{"n_experts": 32, "routed_scale": 1.0, "router_z_loss": 0.0001, "init_std_router": 0.00689, "num_key_value_heads": 1, "qk_norm": false, "init_std_down": 0.00313, "lr_mult_o": 0.805, "final_lr_fraction": 0.05}
Below are experts of layer 2 (counted from 0) of a mixture-of-experts language model. Rows are named gate (a neuron's input weights, with its number), up (a neuron's input weights, with its number) and show model dimensions 0-255. Each number is 500 + 50 x the weight over its row's rms, rounded and kept within 0 to 999. Numbers have three digits each.
Before each expert's rows: a language model's description of what the expert responds to. This comes from a sample of Wikipedia text that the model never trained on.

# expert 15
What it handles: Word-internal pieces and suffixes like ive, ial, am, and ordinals second, third, 2nd, often in names, sports rosters and table pipes.
gate1:455485576501497548528519489527547554517451469575428489526512475430470516529542474547462485584479456495548571522591440588506621535565523509452415491513436435482499525510485494417478516447415473488421512464473366489548494500508425486549517553536390480616497535508485494491536493440505444593434516534453475560524480462461464517510583519477492466537645466501532487482557539543600533590536540541504564475426575547527494528431447445463427515500427478513496584455554529601530499507442496545607487512436471621556450508401507509549505472485464511490490448450430455530410538456537640529538472543532443481488530457377481486445428531492476548497568494460506565370434494514451511492448480552539483511486477373512457503594539440500495468511444565462417585482523553426522516486444418
up1:557588429606506486563504523472545605514605514478572479479467451536531441434475547526452492441513516558484505524467541471544457450481460464553585473432568588504489576566506537458490547583576498508466436578512511541424450479512489489522503382596591477349434477529512587527551499567503554482512489470497485549558503501523448540499526573600460478510398453502468470571406480535479507506506507420497532439595387496601531494561501447584549547615526539490473423443454579492526471459540542508503452531584503422513447467471468510492560534526447443548418467508534488488567543491440478494455533450576483481534439560592508474487502480488402513490485482468356511530584532555450489520588437450508461484617517571517461475424446525518487443472420514475484406505473430488494477545488547

# expert 5
What it handles: Colons after year ranges in career lists, commas in dates and citations, and possessive 's, plus name-ending pieces like -ough, -no.
gate0:549502468553565529443592530483543514444490553510440482519482520483533477442474535542512507606425522493551478459490543509479423522429439573439460459455547499458453567442485578556526503475480587453531518499433326396404535570490487568475455581500543468523323538411487568522533466489469466558567474531480515501412503445515443508620500434387482501473523465520501556412556488546525481498486554507479458436466586613459522487406480442445481550512512479560640559449487533494497514570536495452475448494533537550490511480511505584560455516486567452501522520503484441481506597426471515468514463530479553494553477516524496423458524571457465493462609432415491513566626462591449473514541547498537540498470476464510474539533429500478429535559479511461495554549463478431394520567514394
up0:532388460470542501605498496563508531493456403431468485498526551444556544519451439517501405452466426498497501407482534478503567462622494533544493417586487468479565505557503479514489599503521438506348490449542522484494545469537554526603455452451502455507560435514592433462465515503540473563455460389524495546495457533520590518497485491538550482489496484489499539536453603416483431539486493453565493546463369498510429555569510583481442424491484437454346590491534459554437510484543488591464535563467523474524528546457557481463517481544534587469501443526544458533445519528489520493640608522442553534400453493461502572565448398493513573424489549454547452451501479505526529491479444571420554519502442568450489558552514543442516464491486497505477470461417502550518494409447543

# expert 31
What it handles: Words after percentages in census demographics, such as had, or, being, part, number, and word starts like cont-, dist-, St-.
gate0:531456519478508518428544531470486548467527542493454498563499560535509482539475493570524509483459505422480566514451582426503556503552455550422426504502465508413504522476487533532543550482511523587545424552431484503410510439546474415390642545485437559561479476531492524533415496448475514455519539474444511528456550477479581558483528396542483572480457458451459485389518511426551556474449589430579452412458494621622454539415587475477474507458503441548598549453504443390493420473470565464448512454473521547467465546512476502451561501376523506562441521453541549449457480595468476507565529436526462501434465492480493503475576531618539522466434547488565537416577467430449451430446534545460586488542500620537499605501487526520500532504540594506492545503489543525505442575507533
up0:596490505447431624456500491559473493545520530445508467483528637493498444511476455555538491464567488507407484431469521582491445467442553597559474444617526493463481494478522468593486533546495456581568510537503460447336522394572468491448503537506463574453490489549471508517553479480471401474450535427505571504495605460441564411515444439555395513532543447413482527497419456473504549468509525523517444510444470535521483469360445463526444464545574549427518485486566448540479424465444566473528484497506574537438495514544537573522417512477470467534506442538506492522453474517554493439624531496400567515510495498467504489461547611526575568456543461503557511531514492399503546380505559597414581525495492517541520544553577435476520517468434535529510542523500487518424486496504576

# expert 9
What it handles: Commas ending a clause or name, the preposition in, and particles like up, under, over, now, as in pitched in or Norway,.
gate0:577482447490455506452547561517629471454509542544506494523500601438486439470462503470441471557471490510522528461414475478417543425516437463506427437399523491459540453502575551567528538543433583513431461518513509451469485520393498415487588475486445557544478563485479410550414517478487392554482515488475449512506489460507437546596440587415555508563489520412486483569519555456532562485471484501523496540534515467631434567516470466489455528565404520621506539460545528521458511613518484561459572515476463558558532543453515529437543562563458434557510515442543536482469438491440543425493433594480460562478391450516512544501507603522516474509527549504516473469507547456580509585565517524394512413470483563444490561523555393533379588539516535492498571473537488421560489487484484
up0:430577561570467466560481455516414565593459539449492435502492501509544500537496501545522474497539509603551436474550530613543447524461483517497528537524500476541443554559379401423526460495542447463525565488488438485501550616526454527581432507506586460491501502546550568483616520546509582453482482551474598534473455511476505422485538428524478530500501468593579558430495478492434449506431516509510507483446489476424547483530522506422546437465483512433467486516464495478573443475423503459537456545488598460503460453497567546598463413496541554430502493516482439493497596465534473533549561374523534442534554615508478426513441377443509535500437529527558499483536493544462477377529491493632482548541500501550453584530477622417590375482520462464517455545429503515519485519486482

# expert 17
What it handles: Function words the, of, from, on, at, and a, especially of and from after a noun or verb in ordinary prose.
gate1:512546429490541407528474521478469461568507609464512483457428427431498440419493521555540505517458486589684560522530563527436498483541418485430545441513471467453517493435460459565478517553494465502473535532516388502423483492493494529573535525558524494513475479489519547474598600562470453512555450436439470474479556489477507511583484504527447593531425431444531598523475558470529489495458528476521513590435458470431401507520564463465581452517493433513544402431543527509535460469611581539538453568481473567444518566611517471511418542468458425538514471584531506551470617464455533406467489440510503475512455548496389506537455432509578552447582412528517539562522497468463489487430523537488494516515471473504497500547463560543510460477617619497468589455505439565499505526446572
up1:470559536526485532477486576503494532580520612500484466516503535549578473527493600513482533486512470497490538518523578529457558485460596412464491513501461543507453559507485515410529471534506545470472374485418539662510517500508456469546501495530477517518487583509513504479495505489611606493535541549510451519461499582511480487451568604412497548469603520474500477533403540490480465556469498449441584407515467599556554562483568476497441464518485539553479461518406579441536439470431524491454486481459521513488616500523408461549516446519508431493541388419463532511478395543504526469565488531438418593395568585473513397542535445407503426372490487498473505506451459432441487451564488588460517538513475467484489472418601451471511540506396523485450497455438597442540525502493498

# expert 22
What it handles: Pipe separators between table cells and semicolons in stat lists, plus word pieces inside foreign names, such as Surj-it, Nikol-oz.
gate1:493505455441486530508480501566550585463520482513411508530496530541467344489479409494490515524567536462495541579380511555485510562455511458507394512449498490441562453549458476471521547517482521451518413434555465493562450529520506545507510535405524604685499527644566488498446537392483537506376526480550500509481386452496491441454496511526431485507441471472542563476507520524547539401477549542499479508592530495539488472467374593522533484476547505563549492483514520483498499550516583499553470476497485602545509520444497450487387504598495491438474466524465405477482477547494506474603439484473457525487510525463524445505610529420501517492608522469420538425508405432438546526542449408446513430450532559442517607467530533435429496481502468500421520435489508522521545443515525
up1:555582449540517510525491482462528498504434517490558508526487508471499610504483443578488511455548522480508524459535531447499506540600503505450500533547475528477435532494492408572566450402466542583475494486515498528467580521492503519441462436534574521454526456509419458560466510551540509428609542481452543528515579470560478568544495572478523553434448517472439538456553500485511477560495374486543461440470447483479464480509455476400483552502471524489464464572519432570440569546498547506521508541526489506547503606492515535437574527528489490524527365494457520605468473479490521542465550513473476553513395430561466502450430454582624544423485462487503526574473511564493269438450522548483557459424546517399389540491497490535494566504422531544545604609481433614571491517511444

# expert 29
What it handles: The word such, opening parentheses, and word endings like -en, -bers, -ison, as in Göttingen, regenerative, Timbers.
gate1:563492474491563577407511462529424548552572452557446421518495519505593443470477436454442466597460514473471435473423544500468546547500503487618587460527486540437484420510441538458453514453526395466508479502457463549508545503538542440545417537397484458479543589596529552550567529461396480492449541564477510572529503458557434447495477519533403569455465466527623511492578507457460405456471481540590467496580480480506489490501532558538506548552514520571597505455487428462463436564550491514502530611561533564441510566480522545488571470508424559575520509450506540416481473476434529388509488430516549466452466535497579465557424497452506565415547528489520518504546520461458493558607470534457437484391608517481416581433488471482456522541497553444507467555509493583514526473422484
up1:494434479528426486643534445516537534473461555475534503531503560517444494523404525539527580529477509508539472482519471423531504500474467517480506533469469422466486587511593440569475476522470602472514517433538491394512532505461435420455527537530506552546407541423493474581473575509566571557437444476541435453487505538480500490546460448536465513514565414486489495555460600579516572546475580496480464516400534514587495471478434496544492488544498480516457509492510490500524584497503514577444432412439476432521588551572514510504379459473561551479457571548464490519523502431485520504637514588512450510477415523432528616587605544465435446525484394434474522496468446553503533500471521481522617480522416523479609452536418520524452483495510381446498517462366546428512554574475452

# expert 14
What it handles: Capital letters or first pieces starting proper names after a space, such as M, S, T, Sal-, North, New, mostly in names and tables.
gate1:494469453498487524474516415457550514475532485505569439524577380409511495494542554543536427592432553500452483545492548517501543460466405520520567471557491474426517478534472553475480610491414482476526414450524491523520533557523524529545544530561523531471489416489451452419452443464511539591455442466474415481566505514438424494574481454500479557458482491457506573452626579536356484395518481565535481588480475545458467492516471537477451416509510501574551463557471508473459501504500493469500410384463500492548550415448561466496553513608516464469451555429465458480430507503375504507593475506579522512425508502439507441525498528455500518510522482447522501567557457561457452569439434535455411524496610448447546518445504588483369533522595449433383528565529531443493466465447478
up1:476545570451632574506526509509572640519513427498444495545517603497528490440466534565432482541479442461471454534516532565513471410494436500480489493508476485423505496514440506467491467525512569515534473476550401472559461672571543564475442566437490552467447528485384532509490485461489557548414497452488497465454433495559449562396446424472495459574460453526583546638516603624554482539412595513512585437546473444489500443449509466542521538492437411557468494447418543467540464436439511421409462463501556446494487502531527509418455440595532553495473494539539473492525529482473523504526611449494452500495523503486477457473525482484508608527542566507471443476485575535556524440431492470533512517497555469437488542479426459538490492445518466480482494385512441572469476585577515

# expert 4
What it handles: Opening pieces of words after a space, often capitals like Bar, Gr, Cl, War, plus lowercase f and open parentheses.
gate0:639513556525618495559599572518489482540533484538501540560422420476499485480437471474441434475528449529596511496417536454449577504533472404578441483535480544462497460522511497535525486519535457477453497492480490479531468583468495431570614392532463551431459537582520482483501386423515558491442468601505486495529487504586498445514532528513480684468481454567458507556526464568518541495411495430484486466506391567448565498554494510441545524476538586521536470450528490540528499574448575466608570522433464527359484422496511465556537373530481539435493540506480427476488516502502458461481456521492497444574483440419508459487494558446509607548539534520441478484552442575441409509489438415436540504458485496524434534454519511534552499567503468440568485558475492454499520562454458
up0:596497483644623449542588444451578473484570500479473427460401482509484396456504515458491527535554478500505490552469589463541514463677415566572582528513475509512543512487474428512486412491433441491535418471531452474552576437444435476528446499504521540423532543448546428441520461527590511530525447559544593537519487477555488362565495511472512587488506565444463468603478541514510514557495502496497493492506531513460516473505554481523509581460455422430540551515536447559476492504535472531576473513506479509374481556524445514454457508479514482571510575498517442536369556600446514415392510492410479386463433437487433546546511566502513508548456468511489545423501474460523390457496413474459537504496482467516517446524453453563550525534461493480601505444555506478536535483520489

# expert 20
What it handles: Month names in dates such as August, September, plus mid-word pieces like -ar-, -ani and adjectives such as heavy, hot, often in military aviation articles.
gate8:515414582553541460472506512501529488520466484501499567486523515506496431497495553381492524443417470489556538441470537449481446434409470465432429501531399517571600539490403459553455501517440469554507431432508403503419543472502508523598567491513608452571582501468512456577444508434470534477533486496518541455537430393520488531466489463519434550467458553461529500507513499551425475440548498472534443552459460599558414568458492543489549524424559480462514522484485571444491501535508510479471558576459494512490441479495525557530468578446443493612583452437481442389580579483519505509578502467477479534480541576520537631412557539476465509508535553511575482384429416501483543453558488480472519499448592573444454562676423467500503482435441496464482496555504443452473518426509487
up8:536570441569454484514435522493416465456511540492552399447511481514407540509550490501458542429496477521450493563420496608573529495603472464566508537481464567442446633502448539439535497589548584504501475418500520550432498437548554398380544585585490478516485450455461591446560425461469502484457424480480435523460507556490551402483514521442490587522577481573346488511506517438493555557465509549559546488433530549471526441457558524482517462573524493478476545493565425527474449491487512465463498478586512419532506572492478476504504447532549524484493535439573596553448474469509512516545427623533506524470442519444448438472378583494457509538481468493527438507494509547480459481437495450399540475554434501478525492487532464465530493549548572511488538409581497455553473627556577

# expert 1
What it handles: Word-final or inner pieces completing a longer word, such as continu-ing, Padu-a, ch-a-ired, Ch-anc-ellor, Municip-al.
gate0:503475427455589556564546480474565456521567440594445549485529530492481400464531416480477423527502503548494480431461516446513450495502482490507565463497524567438496486549562542483621545555487664563542473497562517438496412490471590473503628473518479429503443410445518428599459480438527447467465458493480513534497479420538534435455442378517530604428395421501497501420527515412515428450506541531494532515470440490555479511439521532488526587472504553499564518509513471595540509514426538541559530521496452438520394456584519506441565475584447500548479563549492452479525496504409467458503522510423553541521500489432516461445499423453443549526559603531429471464588462572528566513563480495460564446563434568575550491446569547450459515476523510419555440562551463512530486511492470
up0:550521526494569551488452486563521469497411560489522485503558482536524533520428484480504440478532447568507554510468547506425518513527529496544531526443524442582444488515514437575461522530530387537421569455524488578484537469564433579526451528517508525584491497534464539527467480541471432447426460521594392565419551466542527499499419562587536356524489477478498596563509549520548511402533436497533503552503623438465520367579466425455504451528490505448437559383539594532414517537506561451491467526500465487528513436384415465612484528384499462493480447509460551574610463493556557540388484483518459460523466498562510497552470463465561479485480495530469487539484519474583510484571556572555447561466566475512519549480427558505484570491444434480391551487481506577445456520470563

# expert 19
What it handles: He/he and biographical verbs such as joined, returned, appointed in history and biography text, plus digits and names in election tables.
gate4:483572522421470530459521474424518475480565420536487567517468519508528468473498494507512516563496479443404426538541499525471510479497390436502557498485459474585569479553543499545539431563380563571523448582431443559480416482417541430448544554453520508476508478594532455535546392459525468452514520568534497507606504378499466490597535440506433584482440448457467504503552436440435389553439551468535511518482517531484540520497478505478484500514420538457564488518527547477547538519421467462509455640591615447475396590446503466541501480592528568593421473485498436520502458441417493505479546502538560509472410488485467567492525454506416521604425583500491438495481535568562483543573478500520500501452485507550560545513481446474479626501506480405540547517553414475558491511427536
up4:597490465533508466600457520488511502539559630480461468525521511477409545536506531445478449457487478581595581451501439527572450487556538490514448565477477551436400481424459556515496531386557424400468595446479550422507602525586431602554422473613447435487504460483519535442424559498460471519430435516535535460518539548544511484400481499492542457573526499516458568490521478564609523490572491539457498450471553474463446499465523511517537498471518369510453516480524429588465539520531487573485475438487498529513572485583465433550450482424473474460591484522462521553523441452636478527543412498518506479570549525460497518497535484421539471489568512474554559482549529468440478454523481454464550486526494547492479510471476486450527346495548528547541418506498534530443422396610449

# expert 6
What it handles: Middle pieces of Japanese, Chinese and other foreign names in tables, like Tak-ag-aki and Sh-ail-endra, plus CJK bytes and score digits.
gate0:530447528435539429556586505447471535537399575547491504577479447488513463489545520528503473446376500471541470445528489527572467494485518435561524509561450481499447449587612548490549569431511419460462511536569464470473547467426553492510515486472582598465549612509586559409589484424558513517563419464430478522453500494550438574468493531527438486606555608498422502575481508490478569549513496517451508494518458506547476513454522452533565501629557432499354517435552510444470511527452455436474474512495399570484402518478488444465443503494545548498438527551503571511536518433585433439495388504538491472559541500501504526472494523504520467499472597480449583457536471424532529581506554600470550451456568480416513491457417573463456464447502523437564478485498406554446500465506536
up0:487475549490551521571563489455486428527425510516444493587427525545485442442490484540467485429441500385518549449485435511438466515606530436515504496510439430523438427669620540541578555513514442480443442498544463484394553470443481446520497518513489525491573614471546597471581447384527483537499467552452516474467496425422486491420525528494499517563487522494424465548511442554541514488556533551465489441524474472580549519466392454503569428562554489510447499374567509431466487550476541489579392467542440633526418485492534487485412490474537533485477536436411575465515586501496506510464454545509460523576457479454505491477472475514542460505452501467399527523569485521570518502500535542457523424429477441446526520460479489526410468516476526397557377469514508430533518551496553

# expert 7
What it handles: Main verbs such as is, was, are, can, may right after a sentence subject, plus dashes opening See also list items.
gate4:570468532516498477468474450476536526529491602593493547481437489408544432536456469568493494526523495515521523395592514483522542497473511530428498437605572498468517608468537551422516520432501555520459514502576528485500538551521389475575436642546519474528401465470450491515472430496430526521538479452500436530545484476434570467460490555442461478544545483426560568563539609537524541470494588492493609512451614454468526556530487500588509533450525518585417499388498559604552562582469482509493447525466512475483518586394551426506507465506523494458508419470526429518460534457458577521572451516509579568468434533516502492479529477484373509469506471434475416562536432498390502489553482443406509450528425491460428452494512449522466502412526400471452532461396536491531493490444513
up4:452491448557487469499607542425454504497544387437492545465515448453519414468493544556511524519503535468543533465455504515443524451462532436462569495473492490480605407391459542500485594554497579503475553503505595496495541456373560461601517528503479524575476475464456483501435539541495494533543448472528403579426489504408506615475545520431474498553474525512429445537424500506523515565431531506546478527484499497434563451436455464429486508428538534532453570530494518569525495480606445567462569550588491634528424570535564498444479450518529456519497521585455588511491430581467524497531460458514444493497420566422549486397487474506496472559515449513569542540438528454516498432542544556556583562469486502440533614462537551472505592441511516470456496466538325522544555488505550